Weights of a small mixture-of-experts language model, trained from scratch on English Wikipedia: 256 experts in each of 8 layers, a shared expert of 192 neurons.
Below are experts of layer 2 (counted from 0) of a mixture-of-experts language model. Rows are named router (the router's row for the expert) and show model dimensions 0-95. Each number is 200 + 30 x the weight over its row's rms, rounded and kept within 0 to 999.
After each expert's rows: "gets" lists some tokens that make up at least twice as much of what it gets as of all text. This comes from a sample of Wikipedia text that the model never trained on. Tokens count by the router's weight.

# expert 120
router,191,198,234,208,218,199,194,171,253,180,211,171,213,184,254,132,168,218,233,189,158,184,199,223,238,235,205,228,246,254,234,207,193,253,215,171,232,241,197,171,206,147,155,183,248,206,248,249,205,240,177,217,198,187,209,261,238,167,267,185,251,239,192,238,198,166,210,182,231,201,153,187,175,172,204,188,164,193,233,194,237,157,195,226,173,203,224,146,184,222,212,190,185,225,191,182
gets: ".", ").", "\".", ".\"", ".)", "\n "

# expert 84
router,196,195,241,207,211,193,200,196,244,186,203,166,222,222,245,158,160,214,244,204,157,174,209,210,243,230,205,225,236,244,239,238,184,249,214,165,221,231,184,191,222,157,153,204,246,183,245,250,221,234,158,211,175,161,208,253,238,168,238,154,230,250,208,225,185,185,204,205,233,173,154,174,178,174,202,205,170,227,237,187,226,160,175,239,184,210,240,153,194,226,219,203,206,220,205,169
gets: " ", " Z", " A", "a", "B", " B"

# expert 126
router,199,195,237,205,197,183,201,199,248,186,199,172,226,221,243,156,162,207,234,207,158,176,215,206,237,235,212,230,241,242,244,231,186,249,221,168,223,235,177,188,212,160,157,208,241,196,250,251,212,242,164,201,171,161,199,248,232,170,253,150,232,249,207,224,184,194,200,202,234,170,153,171,178,175,208,208,175,217,230,176,227,155,175,237,184,215,234,148,197,225,218,198,208,215,213,173
gets: " (", "ont", "eg", " pass", " sent", "anc"

# expert 81
router,200,194,240,209,214,191,202,200,244,183,198,169,227,223,248,156,159,213,240,211,157,177,210,213,240,228,206,228,236,240,243,234,181,250,216,166,217,241,176,184,219,158,158,210,245,189,245,248,213,241,162,202,170,163,204,246,238,168,251,154,239,242,206,232,190,193,201,201,236,164,154,180,177,172,208,205,178,220,229,181,225,159,172,239,179,211,244,152,197,230,223,199,198,213,210,169
gets: "a", "o", "is", "os", "on", "ia"

# expert 108
router,193,188,246,208,207,187,207,196,238,178,199,166,229,227,239,159,161,211,235,215,161,170,215,209,240,232,201,224,236,238,239,239,187,246,223,163,214,246,174,184,214,160,158,210,240,183,240,241,219,235,160,196,174,164,210,247,230,169,245,162,227,240,209,230,184,196,200,212,237,163,160,172,173,169,208,212,175,229,235,164,233,163,171,240,178,219,245,153,205,231,225,204,214,219,206,168
gets: "D", " was", "B", "C", "M", " c"

# expert 183
router,222,219,223,225,215,169,196,177,252,191,177,207,227,176,254,148,156,198,235,206,157,191,219,195,236,211,227,225,244,242,238,230,184,265,229,177,218,224,189,206,233,160,149,208,244,190,256,257,195,234,175,176,201,169,213,239,232,176,216,148,219,248,194,233,163,196,184,203,205,173,138,172,179,168,208,201,185,219,213,188,194,154,169,234,199,210,219,151,212,216,212,201,204,213,179,204
gets: "|", " In", " March", " February", " •", " children"

# expert 125
router,191,182,240,212,206,186,194,190,234,186,207,166,229,222,240,160,155,210,238,217,161,175,217,227,239,230,208,225,241,243,237,235,187,248,218,160,217,244,176,185,214,161,158,216,242,189,238,242,215,237,159,196,167,162,206,253,230,174,248,154,239,244,212,229,182,197,200,201,241,167,162,171,172,174,210,211,165,235,235,168,237,159,172,239,177,225,246,151,213,227,216,194,203,227,216,174
gets: "al", "1", "od", "r", "or", "ar"

# expert 110
router,194,191,238,209,203,188,205,191,243,190,201,166,223,220,240,156,159,213,234,213,162,166,214,209,241,229,210,227,236,243,241,237,185,247,224,167,228,243,173,176,217,158,158,219,242,188,239,247,211,238,163,208,173,164,205,245,231,172,253,157,232,245,206,231,186,197,201,207,237,165,158,172,175,168,207,209,180,224,234,180,234,160,171,240,175,218,237,153,200,225,223,199,211,221,216,174
gets: " was", " h", "ch", " is", "on", " ("

# expert 244
router,192,196,241,208,205,190,197,196,241,189,197,171,226,219,240,159,153,211,236,216,158,171,213,222,246,226,214,226,237,245,236,236,194,245,216,161,220,242,177,185,226,156,156,214,244,179,243,243,216,237,157,201,173,162,206,248,232,174,250,154,232,246,206,234,177,200,202,205,239,167,158,173,176,162,209,209,178,236,234,182,225,156,170,242,180,222,245,151,198,228,214,202,208,222,207,175
gets: " 6", " the", " 13", " each", " so", " last"

# expert 190
router,201,201,245,204,206,187,193,200,244,202,184,190,208,199,257,144,153,199,231,218,143,174,199,196,245,240,218,204,255,232,251,241,180,245,225,165,224,239,186,215,210,163,141,204,248,224,258,265,201,228,149,206,174,169,190,246,244,181,218,160,219,240,202,229,179,191,184,202,212,182,142,183,188,150,193,196,178,226,225,222,209,152,186,252,217,213,227,138,211,213,227,216,204,215,191,196
gets: "|", " people", "ers", " Party", " was", " Women"

# expert 57
router,190,186,244,207,211,187,197,199,240,185,204,162,231,221,243,157,157,218,237,211,158,175,221,220,244,228,207,224,234,236,242,240,184,243,217,166,224,236,177,181,226,155,155,211,239,185,239,248,211,237,157,200,168,164,199,249,237,173,254,154,236,243,213,228,175,192,208,211,237,170,157,177,167,168,203,205,174,227,227,176,234,161,175,237,179,218,245,154,205,232,220,194,201,222,211,176
gets: " d", " the", " c", " G", " g", " re"

# expert 4
router,202,196,247,212,204,192,203,195,238,179,201,168,233,219,240,159,154,208,245,220,161,171,221,213,243,230,216,225,237,240,244,242,182,246,212,167,232,235,175,194,219,159,159,209,243,190,238,242,220,240,160,212,170,162,209,248,232,172,251,158,236,245,203,225,181,196,211,203,237,168,158,176,174,173,202,204,179,230,238,171,231,158,168,236,190,215,246,156,201,229,224,199,215,213,212,173
gets: " p", " l", " m", " w", " 1", " g"

# expert 15
router,190,198,237,213,211,189,201,194,242,193,202,176,227,223,243,152,158,212,233,211,158,174,208,212,245,234,213,232,235,234,238,238,191,251,216,170,228,243,176,185,218,161,154,210,247,184,247,251,214,233,165,197,173,162,212,251,230,176,249,153,243,248,213,224,185,187,202,212,234,166,157,180,179,174,205,202,165,224,235,183,228,155,176,240,172,222,240,151,208,224,223,196,201,220,212,171
gets: " 3", " 6", "3", " 9", " 8", " 1"

# expert 77
router,192,190,244,208,213,191,200,190,239,184,198,167,227,225,236,159,157,214,239,215,162,168,213,211,245,229,200,225,236,238,241,236,185,246,218,166,219,243,175,181,212,161,156,213,239,192,240,247,218,238,158,196,167,165,204,248,238,174,249,154,238,239,201,228,186,192,200,212,233,167,160,180,177,166,213,209,180,232,235,173,237,160,168,237,182,221,250,151,198,230,221,194,203,221,209,170
gets: "4", "5", " 5", "ens", "c", "ra"

# expert 78
router,195,188,237,207,212,193,197,198,243,192,195,166,224,211,239,156,165,214,231,213,159,170,214,214,238,231,207,227,242,239,238,238,185,246,220,165,220,240,177,181,225,164,153,213,241,191,244,243,218,240,160,204,166,164,207,247,238,169,254,155,241,242,207,229,180,194,210,207,237,168,155,175,177,169,206,209,169,225,236,177,224,155,174,241,177,215,235,155,197,227,215,197,204,216,219,172
gets: " |", " F", " at", "F", " English", " Street"

# expert 35
router,193,196,236,213,206,190,195,195,243,183,193,160,231,221,239,158,159,216,240,213,155,174,219,229,236,235,201,228,236,241,241,243,183,240,225,168,225,243,185,191,219,157,156,210,245,179,242,244,221,235,161,206,168,157,203,251,235,172,244,154,236,242,208,237,178,201,200,209,231,165,160,172,170,170,201,209,180,231,236,178,229,160,171,237,178,212,244,156,206,223,225,206,202,224,206,165
gets: "-", " -", ":", "\n", " –", " con"

# expert 101
router,189,200,237,212,202,187,196,203,247,192,196,170,221,221,252,155,160,218,227,211,158,171,211,206,238,230,211,226,241,247,239,247,189,244,214,165,220,240,187,191,225,154,149,206,238,188,251,253,219,234,167,208,168,163,206,253,240,174,247,145,238,247,208,225,183,194,202,204,236,163,148,180,172,175,196,206,174,233,225,177,222,160,180,241,177,212,237,153,199,229,222,197,204,213,209,177
gets: " to", " British", "air", "ess", " service", "ley"

# expert 225
router,188,196,238,211,208,197,198,203,248,183,200,169,230,223,249,147,155,208,238,211,147,172,218,213,247,232,206,226,242,243,238,236,189,254,216,169,227,234,175,187,215,159,149,203,242,185,249,254,218,238,166,199,175,165,195,256,240,173,242,158,237,247,209,221,176,186,205,204,235,169,152,187,180,174,203,211,182,221,235,175,226,152,180,237,183,217,237,156,192,226,223,198,194,215,210,170
gets: " 12", " 16", " 10", " 11", " 15", " 17"

# expert 43
router,190,178,247,183,195,193,207,225,250,168,207,173,237,223,252,145,148,191,242,204,155,184,223,221,240,247,228,222,252,229,248,247,208,246,215,181,222,230,164,199,192,168,161,201,229,201,241,254,233,238,169,189,178,179,185,231,208,172,242,171,214,228,202,213,172,208,187,189,222,173,153,185,202,188,194,211,174,178,240,169,219,139,185,229,170,186,232,146,179,242,225,222,221,232,194,185
gets: " (", " \"", "(", " as", " was", " ["

# expert 153
router,186,189,240,217,209,197,191,192,237,184,206,169,229,216,240,161,155,207,235,212,159,171,214,215,243,229,205,229,235,236,237,240,188,250,221,167,220,241,178,186,224,158,154,207,239,182,237,243,218,237,167,201,173,157,208,249,239,171,250,159,235,242,213,230,185,193,200,209,241,165,157,175,176,166,203,213,173,233,236,169,235,163,181,243,174,212,245,158,202,228,224,204,206,219,214,173
gets: "T", " |", " 4", "6", "5", " P"

# expert 71
router,195,192,236,210,202,188,190,188,238,183,199,166,229,218,240,157,160,210,241,213,161,170,213,222,240,233,209,226,233,241,242,237,187,245,219,157,227,236,174,175,225,158,158,201,248,192,243,242,218,237,158,195,171,161,209,246,235,170,248,161,240,244,208,239,182,192,209,204,237,164,161,176,178,170,209,209,174,229,235,182,233,156,174,239,177,220,245,157,198,228,220,202,205,218,213,166
gets: " ", "in", "0", " 5", "t", "5"

# expert 112
router,223,185,244,191,205,212,171,189,244,201,197,186,212,212,261,142,172,183,241,203,168,196,210,239,216,245,187,173,240,228,245,218,196,260,234,185,229,246,183,201,197,160,151,197,250,186,253,254,227,245,196,206,182,165,189,234,240,148,233,187,236,223,186,237,174,193,226,180,250,193,151,190,173,174,209,186,173,204,247,217,224,153,195,224,181,221,187,158,173,226,199,201,177,217,195,176
gets: ".", ").", "\".", ".\"", ".)", " conv"

# expert 90
router,198,185,246,211,209,200,184,198,244,182,201,153,221,223,244,160,162,210,234,213,156,167,210,223,243,229,200,221,234,237,241,235,182,246,224,165,221,234,172,178,216,158,157,218,245,184,238,247,218,234,158,202,170,170,205,250,236,166,249,164,234,241,207,234,183,192,204,203,238,163,159,175,177,162,220,206,174,232,231,173,232,156,181,238,176,212,242,149,194,232,221,205,204,217,209,175
gets: " ", "en", "th", "el", "l", "ens"

# expert 113
router,198,199,238,217,220,188,191,193,241,191,200,183,209,215,252,142,158,213,231,191,155,182,209,217,237,232,228,233,245,247,242,243,184,253,223,164,210,229,189,184,205,153,145,208,249,202,248,258,222,237,176,214,169,180,204,242,234,165,243,171,242,247,211,214,186,184,210,181,233,171,152,175,185,174,193,205,167,227,232,172,222,154,176,236,169,204,229,157,185,226,225,201,188,219,213,182
gets: ".", ").", "\".", ".\"", "\"", "\","

# expert 231
router,199,195,238,209,209,197,197,197,239,186,198,171,228,212,239,162,158,211,235,220,162,168,215,214,242,229,206,225,238,241,238,238,190,247,219,164,221,245,170,180,220,162,159,208,239,189,239,243,215,237,154,204,172,165,207,251,234,172,251,159,239,241,211,235,180,195,204,207,236,166,161,176,170,157,207,205,181,225,229,179,227,157,173,234,176,212,246,151,205,228,216,196,206,222,210,167
gets: "ar", " P", " G", "P", "le", "A"

# expert 39
router,191,186,245,218,208,190,192,195,242,177,207,155,226,219,240,162,163,218,235,214,156,170,219,223,242,231,202,228,236,240,241,235,185,243,221,164,218,238,178,178,215,158,157,208,245,193,238,242,218,236,160,208,171,163,205,246,229,170,245,156,246,241,213,238,180,190,201,202,236,162,162,173,171,162,206,200,171,231,227,177,240,156,172,236,173,219,241,150,199,234,228,192,204,221,210,174
gets: "\n", " s", " mon", "ens", " m", " trans"

# expert 1
router,197,188,247,204,211,188,197,193,244,183,204,156,227,216,245,157,157,213,237,219,157,169,212,221,241,235,210,229,239,239,238,234,187,246,220,166,219,237,175,178,213,157,158,215,243,193,244,247,210,236,163,200,174,162,205,250,236,173,254,159,236,248,213,222,178,189,201,206,240,169,161,177,174,173,212,204,174,231,236,181,226,157,173,237,177,218,240,149,197,232,218,200,208,218,213,168
gets: "ed", " 1", "or", " has", "k", " it"

# expert 165
router,186,189,221,204,205,184,203,188,251,199,205,167,236,223,256,149,163,205,208,213,148,174,201,224,229,239,209,234,241,229,238,238,187,241,212,166,209,231,178,179,229,159,149,220,227,192,259,259,231,240,183,214,165,171,215,243,238,175,228,169,211,236,214,220,197,184,205,206,235,180,146,179,189,170,204,207,168,223,232,190,213,139,179,236,174,217,226,152,193,234,224,202,196,210,218,165
gets: " |", " for", " The", " which", " at", "The"

# expert 191
router,199,205,238,207,211,189,193,204,258,197,191,194,221,191,262,137,169,202,233,200,160,183,216,212,240,225,216,205,246,237,249,236,196,256,225,172,218,229,185,203,215,169,139,196,246,200,256,272,206,230,167,196,182,180,200,238,239,174,227,144,217,251,205,226,186,200,202,206,221,181,137,188,182,175,198,197,181,217,228,196,208,148,173,247,202,205,215,146,211,212,213,204,193,214,197,192
gets: "|", ",", "\n", ";", ".", ":"